config.yaml
n_layer: 8
d_model: 128
n_experts: 64
experts_per_token: 2
d_expert: 48
d_shared_expert: 64
activation: "reglu"
moe_layers: [1, 3, 5, 7]
router_score: "softmax"
normalize_top_k: true
routed_scale: 1.5
balance_loss: 0.00898
balance_bias: false
router_noise: 0.05
router_bias: true
init_std_router: 0.0122
lr_router: 0.00171
n_head: 2
n_kv_head: 2
head_dim: 64
vocab_size: 1672
norm: "rmsnorm"
norm_place: "pre"
norm_eps: 1e-06
positions: "rope"
rope_base: 10000.0
rope_fraction: 1.0
qk_norm: false
attn_scale: 0.125
tie_embeddings: false
parallel_block: false
init: "normal"
init_std_qkv: 0.0655
init_std_o: 0.0655
init_std_up: 0.0655
init_std_down: 0.0
optimizer: "adamw"
lr: 0.00309
beta1: 0.9
beta2: 0.95
weight_decay: 0.24
lr_head: 0.015
warmup_steps: 298
schedule: "wsd"
decay_fraction: 0.927
decay_shape: "linear"
final_lr_fraction: 0.05
batch_tokens: 131072
seq_len: 1024
doc_mask: true
z_loss: 1e-05
train_tokens: 421200000
steps: 3214
dataset: "wikipedia_en"
Below are experts of layer 3 (counted from 0) of a mixture-of-experts language model. Rows are named router (the router's row for the expert), gate (a neuron's input weights, with its number), up (a neuron's input weights, with its number), down (a neuron's output weights, with its number) and show model dimensions 0-127. Each number is 128 + 32 x the weight over its row's rms, rounded and kept within 0 to 255. Numbers have three digits each.
Before each expert's rows: a language model's description of what the expert responds to. This comes from a sample of Wikipedia text that the model never trained on.

# expert 6
It responds to: Finite auxiliary verbs
router:145112130082169113094125049170149129124140115139132138173173127143099118157143112134118127116078120136044081121106125147200110085105088083134072138084121153156176172073160086086115157174117138111087138156155133122134162111177115148140067082147133138167098139179116111144105133134095168215093099118135122078194137165145113116180064165101120102137113161155138117152083134112088102157182
gate5:006107126113154127092166154056158118119122142139112155083134114147123057160099175126121159038115083123136101127151148109130140185157159122113136144143123113123105082125118134128107127159116091159190123121138195137124130183045098122112152126130133155119169107144200179148145138159137136059131077168121131148140099132095122133118102112140164149192188083102173113160165115129124109164158
up5:136064131126152142158155125125171132155095167153178185163134081141118081200081131184066162050130112124170138078158179166138110153105107081172148116131083145155147083088116162095154119151123146164145143162112154205103164122083116132167087072114135160105104139165162158119187150199079128154104133107137075111111143109109108101154106148139155107120139110091160099129146168114105084163102
down5:118124102146134084082149111153118110140122121118221143204096156137123143178095116105148135140097088121130126147147141121160135118138107107097081171167121136129162176074128156090096100105123175168194199183128117029075126204132098100133109138117109116131138191143152136131094108093066140149091126073167165098135156162139094108117170092116150078131138148121110156158098149065174139128097
gate6:098148125123113117162067123090100160152078093187157204118125116081148145137159108061153151120115231134152119121064134122147123105083072121136105127156101116127178102116144119115055141094114139068112116145162179121126168121178155161169156098111090127156092108137079124064098106100115111157125111173139135161120143133173103161114107138164128136125164163214070118148165097084110100164123
up6:160131187089160158085186148116121158091158168088158166107162135073156151146115153119105091145164147136152097127092171126156120101156120140150120127121064050140133124160079094166187150090075123106188135069109109115110140114187134135092123118123117143096109169084111150123108177168121154148161152192108109182153145144141086123088145138194183155126094138167138068189090171131108099110086
down6:112165118157099122110121103103112055158135134113166141055123106115159142159147089106169089086088046131101078118157094138176153108095108117107122118147144168142113076085118151155126077125074061124107151101091090070090162122121124112131187167181136139095190119100132109092051110092181132127087107134131142139059099141148152146120085046131123109147145126145093075144126155129157136151164
gate7:090099100096164110129143115113077144130136141137131093127142103115165088122128146074142101078142157062117169177146111133099143105147103150094079152148164142137125085070144180110106111189147149150075153164110151127115136175120123085124100133119072101118057117116183160127161067091110146083170147076229119114122055109147172147143168150172083114141152077060145145099119109152089105134108
up7:145118083141110099134152096114026110128098145128148081129136106153155078172149143138080113165146108119104140181120138143053137111140092162143086187114144142162169102092125126108092152181089141178061183145127186151170160170149137106138121141140150072152129161130180137166156109128110112118146127116158160094164084118134111137166173195151128097152186137059144183071123109172117087165143
down7:148139101101108083104063087142132156160160135121172100172146086119174129141123110126105150192067128170107139122124142128105085089095136102157155161102058120187113136144170114116148110132139172121151217134113152129172165154180123137197063088078159125068098194123136162162135160114131116159123085128144136110170117088171120051137140118073129144133123174116106130181138080093107149169125
gate8:158181115126146141112144185130146137121134139105152109120116159113150163092108093133142180134105062091049140122146127104140160081189100085118114158095108112118146153132138119125169137113138109153218117100156143109180117130125065160087113148161135103120114155139083102143136091169095089106141100163037138092119189127145139113194185140140125144108155108165106060172171145180174090056156
up8:098160155091180202119188123058151140168107109047105178122073149095122173165106131180107076090134078118153099116144116126094133073139106124156117144097117194103116120132121129077116120136139130102225129127121142175081130166117131126154129110159155125065153106120147113184134148079085161089150073085092108146122130107125126098127169115132130143073118160081104110125202160147138152153121
down8:130161142135203092207140159136111091109124125102179117140089169101100184121157172102117151164117158107095073124130086144172131128088143110153137105098137144057115129036118115106166173135089205135155150143121138121115171175139071115105112136160099146139085068137134188089153160083137171129111138081109085099113113175145067121129104153117109162098122136126142158144124129143145169040147
gate9:138178101115112132082103124132167126130132120126134117194160116140098124105130192122187115142138103134116087148138139139114110094128156125094111086141168117083082123121209204129114146185113119102118166106167138115067182149158083177126112138097152111187109086147130141229126108133138131140148103121105191093157111118098106115068141073141097138196165218163123171124106185139151124160129
up9:146138109148151085189170151115160140097162110076175099166117095159107147102072183107135130180093158128115091135140229131108155160125098148103078147103111162123117148095130140070145169203052125126145121108131093092187110144194124162105153152126121147149104112159105154171113151118166110133143130065111166134102155117162138147116152113153179111135126166186122066154126199141157165112080
down9:112134117154069110098142107141098162197141159115091095099096095121108155131153145064141111174122051137154167152084153189097116099100156143111106162079094178134133134160127118167129149148166169119150128111066157142113092190178155182166125157086184067170088173169110104087111131190152087195135104122127142137145130084101159177142098149088132126134145116157093176105147148112125176140155

# expert 40
It responds to: Syllable pieces after capitals
router:085092238150112096056090094113121084061099157128120092142098167109129131152131170095155097133179067145159118074162148178115146150117126170162120118086110088137176113143129067131117091072083148126099126057122173150153138095122136108123095165143097141128096157110109114122122122130133115140164064104139136156099068170108145175179114160078108075133111145166127144113103097156118104076102
gate0:115137164103130122064104121191114093071132141141124218117049090100125095129133150098073094075142125095093076098151094103125144093123132089142113139135138105108161119094172125147091086152096206119069135109166168125083122100073107081118144105168123145152185139131110127143128140164121222120137082108142115186081115108082172147124099135133144134200089107132115141105127141089133155147091
up0:142174094083130105185178112103112196169130206121169104161117161195175156145105086139128087159182140143098171160110085140132099122057197154098167103104169086111124104086139094142111113116129119200151092112131149139088138127129153159127142134098153098100094168132113150113076114105128124070129135131098138128189091194107146073081180116136104123112129138083207118118141100129143131115143
down0:108140128096161131121097066159128119100140084128157122122137088068109128153105114158106105083048133163113160118134149136161111146120059188125109120134118082149129143135094088152124099097156068111118104183163146089152147145124179124127149149084148155171087178182127128156080116127117123129136127195090082108120149072161178169129130136148218149105126156217144073168130135111075080166153
gate1:159137105129166130075141063084156041142123123083072108175060149120112137127138146102163061139152112069125140157152124125137168120128123134069179104128115158106162067138152100128093078125133095164091108147135103151127150169161110113109100131083150137166101157151084112123117113091075076135063163048156108119166167100190156126076122133183120136127146127074086153138140121133164106155080
up1:072096143137101167055117094082137129120122149110096094095146148163123159124171182083164108128160104178178138136235177144152208176133101120133106159140160136108138081103150143149123086073151127204131143171163108077090119169105107123117056127116124188151142134184120119129088120071096122139147127063157120160160141125127091125149130135192142124114147123141156146091134114148160165122149
down1:167096086101143155147127177159123141222066169096133070113111100142095135152101136159068127176141096149117171111124119149138141138134192100119137116120143116206166138142088132082123120113108141160083137123159115172175114143125051159188118118095130093136142152115121159157151171153137180150097134151114076093139078147068081119165155141065092117162197167124169131149156101159134151093170
gate2:098123186148114121188081110153167110138148087125131180102103121141173123120148203137201136098175139119141086117121172125139150145197111132127046125194091112170092143085077144151084126117119157188149113088133155134166118139077102178127107137161137118164151119122126074160178114131118125154213136150179117145138118092161126142132104124114171153166111155177167116149100105182139131209128
up2:107136129151132090165130101151144186098107167181116131097126126145147147095151170146119158152098119159165166181164173104159086139136153173072101117162165147086121116177084151148082112119117191148125134177177118137072169118081129105099130136123083115135117101055112070129151101097044082175153103139178090072164102135148173152160070082068154141109123108123155099149103127178127112165130
down2:121122123145069128147115135113088099175111169108111127104095170231099113068158152158164162155175150157132090115124115143130102130124078117137131141116083126110116191101173085160122117128167111146170152145118129097149129076164114186174079108139102098118098136066169090163073099109169094141155209115130162120091083104152154171130092159167180158137139121059133179103095108115127108100087
gate3:152126156099206119174068113164124162164133132171156134138102100086164113186187140150094152113124088184112135182163137120130172148133077133106156146104131134114153185161125217143118097172152136148115080095154129154104118212122112139148146094162173128146166099117148129133182137158093120191163173135116168111123107144128137175159121117171117095174096163153195155129073096138159106185138
up3:106154166113135118185064107116101133122133111143164160145143127087162138171161139123125145136166086156168127107194110125060156138121125162063143048090140104100193146130170118105110111131195161080120148137141100160105094180110120122150149158093094135131185124132115152131191131152146110138131087118129187140116093171095080169134143144123089103129109136116213118111029085085159085095137
down3:136129105142114119170179115205109180170099145126129059064147139103120131110085160119215095074112120175083103163110148067131188172065154157120123126111167142158103171160152127088114077132152172150143155154144093127156151087113117154158095164123141163096143150128078139100129152111127162105160149103110174143165132135163119074183069096108102104150116146157150170151171143123151106141202
gate4:140132147026104198089108127155143129092116082112122107109138086125150152180122113170145102163136099132103168108104095099122107059159126160143088143088155098096118172107123105174141122168126158150099098124135160150144154137127115105150101079153117084141094159082074120197112106155114145096186059110171136117139126161166148147099095134058081148139073144146085055140136123149189084143173
up4:155119148106128139143101066185108174175099052072103135138097114108152084140094120163087161140178142093143094148124089124105109060139089152136100120163124130089174161060106137168119115151155117180147136096090194162054176134133184147162118091143120149162165159096123154115109156120046127127154136117186127197155156142124102101155098157154132142129156130129158113110096096123192132127181
down4:062133141114164195071132140114179170197047167107149137121104093171147166145145173110194158134121130112186107047088136088187123156131093124128125095112186145141162094121118155105158162117119148122130128115118095128107105077142161130078165102102095080112142157090133130079118106125122133123096110049105090079067144092092130108142131110090095084145113110078114122105164144152094126127175

# expert 49
It responds to: Letters m, p, g
router:106098108136144163127116140078089092120153082087075127164089134106152110150156134123096196165114122131162107181136181124114112072167087184179094126181149057102101137129124131170098172166149114140125105151124126105149168148106075095163106089110129116114158065159104081112086108159124122174080133087094127136115134096115192111149085179090150119126190103153113156129180083132185077104074
gate5:187138130093058071102091128101112123113168133089118119145113135081103157095140114163139139169101131114139120115159184100111124111079101118125065119108075097184164145053110139117070111165055188168088089111163161158155125127124076128098103102146136045130191105072167111209145109182135127126132078135159127105099123112162119143137100145165126135126099131137135086104132107123137145204128
up5:155160153113129144136147156181106123137048145063161079142102152157150199113155124149112128153128113153143120119153150154102142083127137131112108129100142149096144164183143123125032092067155174067155109143115107131133085080155149165136126096090109096139132095105108128140177097104072099224135118106171129087180059165108081183075120155117107125102131122119181141108065148133103120139137
down5:108096100215099132133110144156151116127088164163152122205138174114074085127151158153067140088107151141161164116089181137105118094102143113145125131102044118094133152142103124132188158196081061162105173128094135141195115197137104129185100100152080087119121172118154162110173124178099133115116080110126116105159187129152147132112133117138139100114150173163140114121066116145086123133112
gate6:155077107116230131168122125081094104097128141157156100099140128110185133109055138095146190095126157054136117115026101113136156130125137149168090114156137123092116074137100073162107157135131139184152135125126134135210121144134174106144114065146105181074146138208104115107096161173145161095065093101125113120167132117148126149162097166151114153120113141112098120170132125118128128134136
up6:040072127128140172115091091124103105089084141071162181107121174061127132108126149054171140122163148109150070083097158157128141119172121146154116145152165081088146096139135127174109175153152158150120225197117112134203218155088155077153145081170180134137124133139142125129107137145125126157100110148157161116078106124129135143128139131154084152109143125148137127103099128156086121124143
down6:166102173143138127208143081143117132159125111086197130082165168137148114183142183071160120154150087132108114133192100136161150116111147123150135174117093160123151113173092133124176138119083124100143147114167154085142103054076167135124097162091085154061195134095147117086141129130133145112141097124140141157141149092161160073104119047131141083132080147130203093099169110126158127124090
gate7:086111134073090129156129127110131096179167086120126108129122125159145128138132218146113153163141145180126132068153082085142163160115118098075114133169142113143111172153130087103101154175110135153117041103115103180129106166194153112118172136112151127117153099156182179113127105046143136062138148119069157097109147132138147130103122123109129092178114058070067104103149173180116113141164
up7:122128138131134154160067114138138134134142078169105157133095113147217144139143123112082134122154176134141150109153102106116134169188141076142098108137080124111082119160049125141113126118122131157124060099080115101112123199090163096155157107063185146099132109123129132112104098139123153162104088118084173101189167110121160082152188145191078088169173128132123095127178156141157133213137
down7:108147134118211126124119110104163149092116107137127132108080131131100176114141096083149182111107184105137098113131176139162074169065153110184115113131112112126137114123145123150100093109170110151116080157151195139105069079068126083201114131103145158124159143158134084146162124198182084145119149110078099115067160104087138132141150186106067136143165114178116091170141133115201119106139
gate8:122120131186129108125099108125192184090082201087183219144130140129139088146162157158152145161141169128108173124139149131130118123141165125134125056124158131118157074147156139135190107122113185124128119110142151105142138117159073130120148162087144072150103060097151102159149137141120128156067159136170135106134167163116095204133117111103164161130144159202114055129096147074130129131065
up8:128187099168097179160120189162097150170172120090156205132150101140127128149142181103108120109124144107104108148121121121128133087086117145147081107163106161173172109125192128164105086131129136090130102084162152124096142091140100148136155151130141131165197043166117099150106174133122157152103084154152125119096182163087113193183091187106153160115142099155121084146100178120104095193085
down8:138148083131178086095117079148175135132063085126171144093106172124152118086143197195154155065147131128099107096092160124109153197142099162138169091123121158201195124130122157139099125140153174117117137080114141138133041128107093159099069148111086116129153144099164117103118071152119126130096159129157123119091139121160118129099206115095129157167170111142083117146185076126133161086132
gate9:115124164141122185110095078119129139110123167147115149125129194079116136159138108143130080162102115149084147128108086113165115101171137115145120149125108164080130174204117101120161178178127193113100102153095078145147077117157101135095121111137069116118135114134132162092100187117114126163113139122110050081118143113243161193089129140075174090154156125127116100164142202114084143122149
up9:145120148126173151079172139160168087126158137071112174110167107149168115209176129135161117096146124109122071097070132150138149145124132149140151165035079182173138170117127113101141130104168096174115131090188138132152144055143110126130115113121105171152188109132122110119137110153099099146170116098177114106113102218092115138088176174168098185153096111162143134174135175126157100130123
down9:103026136100164046118153143120095117134132158092098170149143137159159143098154170166098109070114088097176097132132096159104145134105126082124122155094125144120108099120141073148135094125107157181155086106138147192176158184110127198157109097137092144075127178111163131160136107132098138120137149035141092106140084129129124127152150158058118138058102138107083133099148127153171162087129